config.yaml
num_hidden_layers: 13
hidden_size: 448
n_experts: 32
experts_per_token: 3
d_expert: 256
d_shared_expert: 0
hidden_act: "squared_relu"
moe_layers: [0, 1, 2, 3, 4, 5, 6, 7, 8, 9, 10, 11, 12]
router_score: "sigmoid"
normalize_top_k: true
routed_scale: 1.5
balance_loss: 0.000203
balance_bias: true
init_std_router: 0.00743
lr_router: 0.00153
vocab_size: 8397
norm: "rmsnorm"
norm_eps: 1e-05
tie_word_embeddings: false
optimizer: "soap_variant"
learning_rate: 0.00178
beta1: 0.95
beta2: 0.98
batch_tokens: [32768, 65536, 98304]
max_seq_len: 2048
train_tokens: 421100000
max_steps: 6638
dataset: "wikipedia_en"
Below are experts of layer 4 (counted from 0) of a mixture-of-experts language model. Rows are named router (the router's row for the expert), up (a neuron's input weights, with its number) and show model dimensions 336-447. Each number is 128 + 24 x the weight over its row's rms, rounded and kept within 0 to 255.
Before each expert's rows: "mostly gets" lists some tokens that are sent to it at least half of the time. This comes from a sample of Wikipedia text that the model never trained on.

# expert 17
mostly gets: " made", " released", " became", " used", " won", " held"
router [114 143 161 109 133 106 144 125 134 147 113  95 107 112 123 144 113 110  61 115 149  80 165 113  92 141  69  85 142 162 129 136 127 110 102 152 144 157 142  79  58 144 125 139 133  76 130 128 128 153  92 119 139 110 126 156 126 169 126 119 144 130 121 158  84 103 138 150 151 132 122 123 115  94 120 156 143 108 160 118 112 132 158 139 118 112 106 132 130 108 170 109 114 112 120 128 157 136 134 135 140 119 150 144 156  88  79 155 105 133  97 109]
up0 [118 113  79 133 146 141 103 130 113 125 134 121 146 135  86 133  86 121 102 119 136 137 123  81 104 149 119  91 121 114 127 138 154 129 112 126 133 135 114 128 131 124 119 148  94  95 134 105 126 149 164 125 121 130 120 130  60 137 127 103 176 118 134 192 119 122 107 128 147 136 159 127 127 125 162  97 159 125 138 113  94 128 170 118 147  94 100 112 125 114 142 116 154 141 149 128 141 120 150 160 110 114 114 141 173 158 157 133 123 141 143 153]
up1 [142 139 193 106 108 124 124 147 143 171 135 149 129 134 133 150  95 143 117 130 134  98 134 160 147  63 130 104 118 122 165 122 114 119 107  77 156 127 157 138 142 159 159 179 169 112 145 130 116 144 112 157 119 130 201 104 104 153 120 137 135 108 153 103  79  88 127 141 153 132 136 142 135 184 150  78  91 128 114 105 112 147  97 138  97 124 106 138 134 122 130 147 132 111 115 141 123 115 175 151 120 148 162 112 153 126 156 161 148 132 108 129]
up2 [140 148 147 111 114 118 125 158 131 118 112 148 101 115 159 116 115 179 129 112 133 134 139  61 110 128 106 144 103  94 100 126 148  89 121  96 139 157 161  90  80 119 140 113 136 116 118  98 129 147 162 106 144 123  90 133 148 139 123 135 166 112 109 127 104 115 161 146 128 116 149 143 139 123 135 175 130  98 137 165  98 153 119 132  98 124 166 103 105 104  95 142 155 122 160 173 145 162 109 122 139 199 133 130 125  95 139 102 144 169 143 167]
up3 [100 131 150 135 129  95 164 132 117 142 159 135 110 141 128 142 128 123  88 117 143 115  85 126 118 115 100  94 110 134 116  94 130 172 137 139 145  97 147 113 110 135 169 144 102 116 143 148 118 139 147 125 119 158 144 147 145 102 146 136 145  97 132 128 112 129 153 185 148  93 134 107 141 138 168 165 169 139 137  91 119 100 167 138 112 129 124 163  82 143 165 130 134 107 156 127 111 135  77 114 154 139 161  99 167 106 105 143 101 107 128 139]
up4 [169 106 127 119 154 126 196 148 132 165 102 100 129 156 148 155  92 107  90 109 137 159  84 112 130 109 111 130  91  93 137 171 156 168 105 133 120 142 133 141  96 193 177 132 162 108 141 185  90 145 125 143 123 138 108 170 148 104 151 139 168  93 141 157 117 138 118 156 132 104 163 158 147 106 126 112 148 127 161 116 139 133 141 141 180 120 133 117 126 164 163  89 160  89 158 132 107 140  86 105 140  85 144 128 101 105 149 146 128 135 143 150]
up5 [129 113 118 121 165 155 139 107  82 106 105 133  66  88 146 106 135  96 106  93 143 172 120  67 107 110 131 118 152 138 160 138 120 107 131 129 124 149 112  99 136 116 130 115 156 105 151 113 139 110 146 146 113 185 130 120 114 137  91 156  89  98 131 109 144 107 114 163 130 164 115 117 131 155  93 118 171 111 104 131 143 136 116 177 160 145 130 110 139 126 131 150 137 150 151 155 131 124 146 120  93 117  73  85  96 170 103 123 133 144 140 128]
up6 [100 122 100 157 117 186  75 162 149 147 142 136 151 113 135 119 154 110 115 113 142 135 114  92  89 102 133 145 103 154 136 137 137 166 107 140 105 103  88  84 114 145 129 176 110 130 111 138 159 108 126 137 162 113 160 163 110 163 130 136  92 126 123 154 130 111 167 112 177 157 110 104 164 159 130 167 167 122 143 155 147 119 133 109 154 127 137 155 116 147 131 154 169 124  94 125 134 108 118 123  97 121 118 160 123 136  90 129 101 146 141  99]
up7 [143 144 183 168 147 119  69 158 143 128  84  99  74 129 121 155 151 143 135 132 135 166  97 126 133 133 122 133 107 125 109 119 156 118  96 101 114 146 149 159 128  69 139  80  99 122 116  78 116 146 128 138 153 105 145 144 141 113 121 115 145 108 183  88 121 145 120 123 150 132 122 106 109 124  95 145 126 166 103 110 140 176 114 152 121 140 117 117 121 128  61 134 112 126 137 176 153 133  89 142 128 194 103 118 150 113 141 140 133 160 132 160]

# expert 30
mostly gets: " De", " bar", "ocese", " There", "alleng", "achelor"
router [ 84  98 121 120 144 116 147 111 145 137 175  68 130 114  96 116 125 144 111 168 135 100 175  96 161 156 129 105 153 124 138 140 130 133  78 113 101 120 159 128 109  79 130 156  85 145  92 169 115 132 175 156 126 107 165 161 128 108 133 125 147 106 122 127 124 113 100 153 113 120 181 122 142 109 129 114 128 141 148 182 117  84 124 100 100 160 131 139 151 139 145 144 125 121 141  94  88 140 103 121 131 127 112  96 126 113 129 135 160 165 140 156]
up0 [142  90 166 134  99 109 158 113 138 101 160 127 109 127  84 107 121 104  87 100 174 147 119 193  98 102 119  94 109 143  73 106 116 100 159 122 124 111 154 113 132 145 100 117 131 144 107 103 131 134 156 100 131 100 119 140 160 120 149 119 121 155 161 121 124 150  98 171 116 100 126 170 110 130 122  85 167 162 126  79  75  88 145 130 120 129 120  95 147 131 137 124 114 129 140 134  71 117 146 142 130 132 117 110 132 115 101 142 148 133 126 121]
up1 [116 110 108 135  94 107 147 117 111 173 150 127  98 157 159 116 155 126 153 103 122 118 110  85 127 121 139 143 143 126 147 128  91 168 124 146 116  84 123 160 132  81  74 120 172 148 119 113 122 106 118  87 172 136 103 147 102 116 112 132 152 146 146 150 106 143 108 121 106 117 150 125 107 140 131 117 179  85 123 164 139 156  83 165 125 125 123 110 134 141 121 138 127 119 168 153 118 157 135 125 139 141 116 124 150 136  79 117 130 112 126 102]
up2 [111  54 134 127 106 138 127 145 113 132 127 152 114 166 138 151 115 128 134 120 146 113 139 139 118 146  88 159 144 128 111 141 109 109 125 145 120 137 193 120 108  98  91 153 120  93 100 119 134 129 114 147 125 117 127 118 160 125 101 155 145  85 121 112 125 151 154 109 162 143 138 129  91 147 137 161 124 144 110 147 129 147  99 119 129 177 160 135 125 126 118 135 106 100 110 123 124 120 123 116 128 174 102 146 142  83 128 129 134 112 166  81]
up3 [119 122 122 132  95  96 108 134 118 103  88 139  68 146 119  90 133  95 114  99 101  83 140  92 108 173 104 153 110 105 144 119 154 155 120 123 180 102 115 141 136 157 125 154 128 168  70 163  99 114 135 131  94 158 116 162 131 159 116 120 146 131 100 100 142 138 100 133 133  92 171 139 109 162  92 129 107 183 121 105 140 133 117 156 208 139 102 124  81 141 189 156 152 115 156 126  91 126 142 102 137 160 115 165 130 106 117 106 107 123 141 130]
up4 [120 135 129 132 140 122 137 129  79 113 113 131 153 127 145 126 120 122 147 133  97 113 170  86 161 149  94 118 156 115  91 108 129 137 149 123 147 128 114  97 137 124 106 108  91 148 150 203 116 113 130 132 139 176 120 147 100 140 167 136 172 111 139  69 143 103 137 167 136 109 103 106 109 148  84 133 126 107 155 116 123 126  79 169 137 132 153 143 123 164 122 105 136 116 145 127 127 139 112 131 147  91 127 106 144 111 159 102 179 204 113 148]
up5 [129 140 131 149 106 143 104 100 176 113  94 166 124  80 104 126 131 118 111 184 114 101 137  63 153 123 149 119 127 124 104 142 130 134 166 139 131 149 101 120  70  90 132  96 111 143 158 137 130 118  97 142 124 145  91 176 176 122  96 126  99  78 134 118 140 134 141 185 165 140 151 121  84 134 161 133 153 133 106 117 195 153 161 136 101 153 113 141  96 177 109 148 138 120 125 110 132 125 120 142 150  90 116 120 113 142 102  86 143 100 102 136]
up6 [133 146 172 134 118 115 115  96 144 123 116  96 114 119 164 146 105 142 131 126 149 101 124 104 135 107  94 128  87 113  94 142 115 107 129  77  82 105 115  94 118 122 112 130  88 119 110 152 140 130 120 150 143  80 109 100 112 116 163 141 125 157 130 138 150 129 155  81  93  95 116 145 113 112 104 118 109 144 115 149 145 123 118 157 129 115 142  98  96  94 181 110 154 130  99  88  86 156  81  82 142 120 122 144 166 106 116 155 174 119 118 136]
up7 [116 138 183 106 126  96  59 102 122 117 100 109 106 121 133 153 139 125 104 130 168 102 155 155 114 121 164 131 120 148 145 136 145 116 142  94 146 148 143 142  51 151 143 176 123 133 123 130 103  79 144  92 116 123 101 129 131 148 108 133 156 152 106 163 131  92  97  94 119  74  97 150 131 107 109 150 122 149 124 160 157  81 106 170 197 150 101 138 127 172 153 136 150 146 126 120 101 102 146 104 107 141 148 123 103  77 152 136 150 118 131 121]

# expert 24
mostly gets: " with", " is", " for", " was", " has", " on"
router [133 127 140 126 161 121 115 138 154 199 136 148 100 145 118 109 112 146 142 140  91 140 108 165 150 145 103  99 113 134 129 156 143 122 134 117 110 113 127  92 106 146  85 173 129 124  97 129  95 114 109 132 136 115 121 135 123 167 134 117 104 140  89 142 119 136 131 138 119 130 166 113 115 125 102 191 149 106 130 163 143 115 127 175 118 159 136 145 101 114 141 114 159 125  71 147 157 126 128 133 154 113 119 111 161 139  69 112 120 120 124 120]
up0 [124  93  96 159 152 160 139 107 171 127 113 159 144 123 101 126 172 129  99 126 163 128  95 136 122 148 143 180 129 201 166 123 102 156 122 101 143 153 131 132 114 139 150 143  97 100  91 150 123 112  66 139 191 139 159 137 131 149  95 144 119 102 127 136 125 118 135 136 132 183  70 124 178 130 125 126 171 156 106 136 165 148 163 148 130 142 160 194 168 123 138 120 159 122 131 123 143 163 149 116 115 118 124  91 159 137 129 101 134 115 132 125]
up1 [ 87 122  91 131 107 116 108 141  98 184 118 136 158 146 144 127  78 182 134 163 112 106 125 130 160  99 114 119 126 113 123 128 140 121 140 152 161 202 107 145 124 127 135 163 139  83 108 127 122 155 128 116 128 110 144  95 116 132 172 127 115 119 131 134 139  76 183 142 164 159 129 127 143 107 110 120 126 137 155 170 161 121 148 111 103 122  91  90 144 143 138  95 162 129 101 140 107 126 168 136 125 146 100 126 151 143 162 169 178 127 130 169]
up2 [131 145  99 123 123 128 120  81 148 104 179 144 125 106 112 156 127 120 178  88 156 116 146 121 133 150 146 133 113 168 134 113 138 127 106 123 126 141 158 107 128 106 161 147 140 128 140 101 115  93 136 113 105 129 130 102  95 134 135 168 139 118 116 134 197 115 109 118 166  90 162 156 144  71 145 148 115  85 133 177 154 126 140 148 118 103 119 143 160 134 114  98 124 122 134 124 188 123 126 180 148 145 151 136 123  78 151 142 107 208 118 101]
up3 [145 132 134 128 178 149 113 147 133 135 105 123 116 123 140 111 143 133 128 124 108  63 153 123 117 122 149 124 153  80 110 101 151 108 153 142 158 122 138 148 150 145 118 115 136 128 152  93 111 160 114 120 116 160 150 113 125 163 152 177 106 137 136 130 115  96 126 151 152 167 110 111  95 104  99 128 124  83 165 123 114 127 142  87 130 119 117 111 107 115 155 144 118 176 105 137 113 120 152 128 122 132 157 134 122 142 145 161  88 123 138 133]
up4 [139 133 149 121 175 123 108 121 102 160 127 141 137  90 166  96 162  96 118 164 120 150 124 135 146 178 142 128 134  75 156 120  88 127 132 124 168 152 122 142 139 153 122 101 181 123 135 103 131 103 141 105  96 110 125 124 127 126 107 121 124  88 118 187  80 135 150 132 137 107 132 120 157 134 102 135 156 144 140 155 131 105 173 137 167 126  81 144 102 147 147  95 157 109  91 170  79 161 128 152 175 137 125 132  89 124 125 113 116  96 121 184]
up5 [122 108 116 133 148 155  99  61 131 101 136 138 153 122 161 184 139 138  81 136 127 156 144 120 161 138 158 108 104 149 161 128 151 138  84 113 150 123 114 133 119 125 120 127  86 105 106 136 151 113 103 136 127 108 156 149 140 165 102 104  88 129 135 125 133 125 115 136 148 132 122  81 106 156 146 162 100 108 190 140 148  92 121 122 138 156  99 133 151  87 148 117 133 160 127 134 161 127 137 101 152 146 107 151 161 126 145 129 123  56 132 128]
up6 [131 109 150 143 147 183 164 107 120 128 104 101 140 103 133 132 152 165 139 132 135 114 105 128 184 153  95 128 125 125  85 164  96 102 139 136 146 121 166  96 115 116  98 157 122 175 103 155 156 109 121 131 142 180 164 150 121 136 111 126 136 155 127  97 134 150 121 117 138 106 106 114 113 128 148 150 152  92 191 126 133 118 146 143 108 159 145 113 126 121 111 126 196 114 192 151 143 104  88 171 118 140 176 146 116 108 128 129  85 158 146 134]
up7 [106 114 142 144 131 162 110 135 118 125 145 150 156 126 105 151 141 110 130 122 114 169 105 112 161 143  98  79 114 146 100 135 156 137 154 112 140 105 145 119  74 143 139 121 155 115  89 132  89 146 181 147 141 106 106 111 129 142 116 120 120 132 121 115 141 127 132 125 149 147  88 116 117 125  71 161 123 146 141 104 114 114 181 116 112 151 100 136 127 107 127 146 107 131 107 130 141 164  98 112 203 133 147 113 130 115  86 154 136 117  62 136]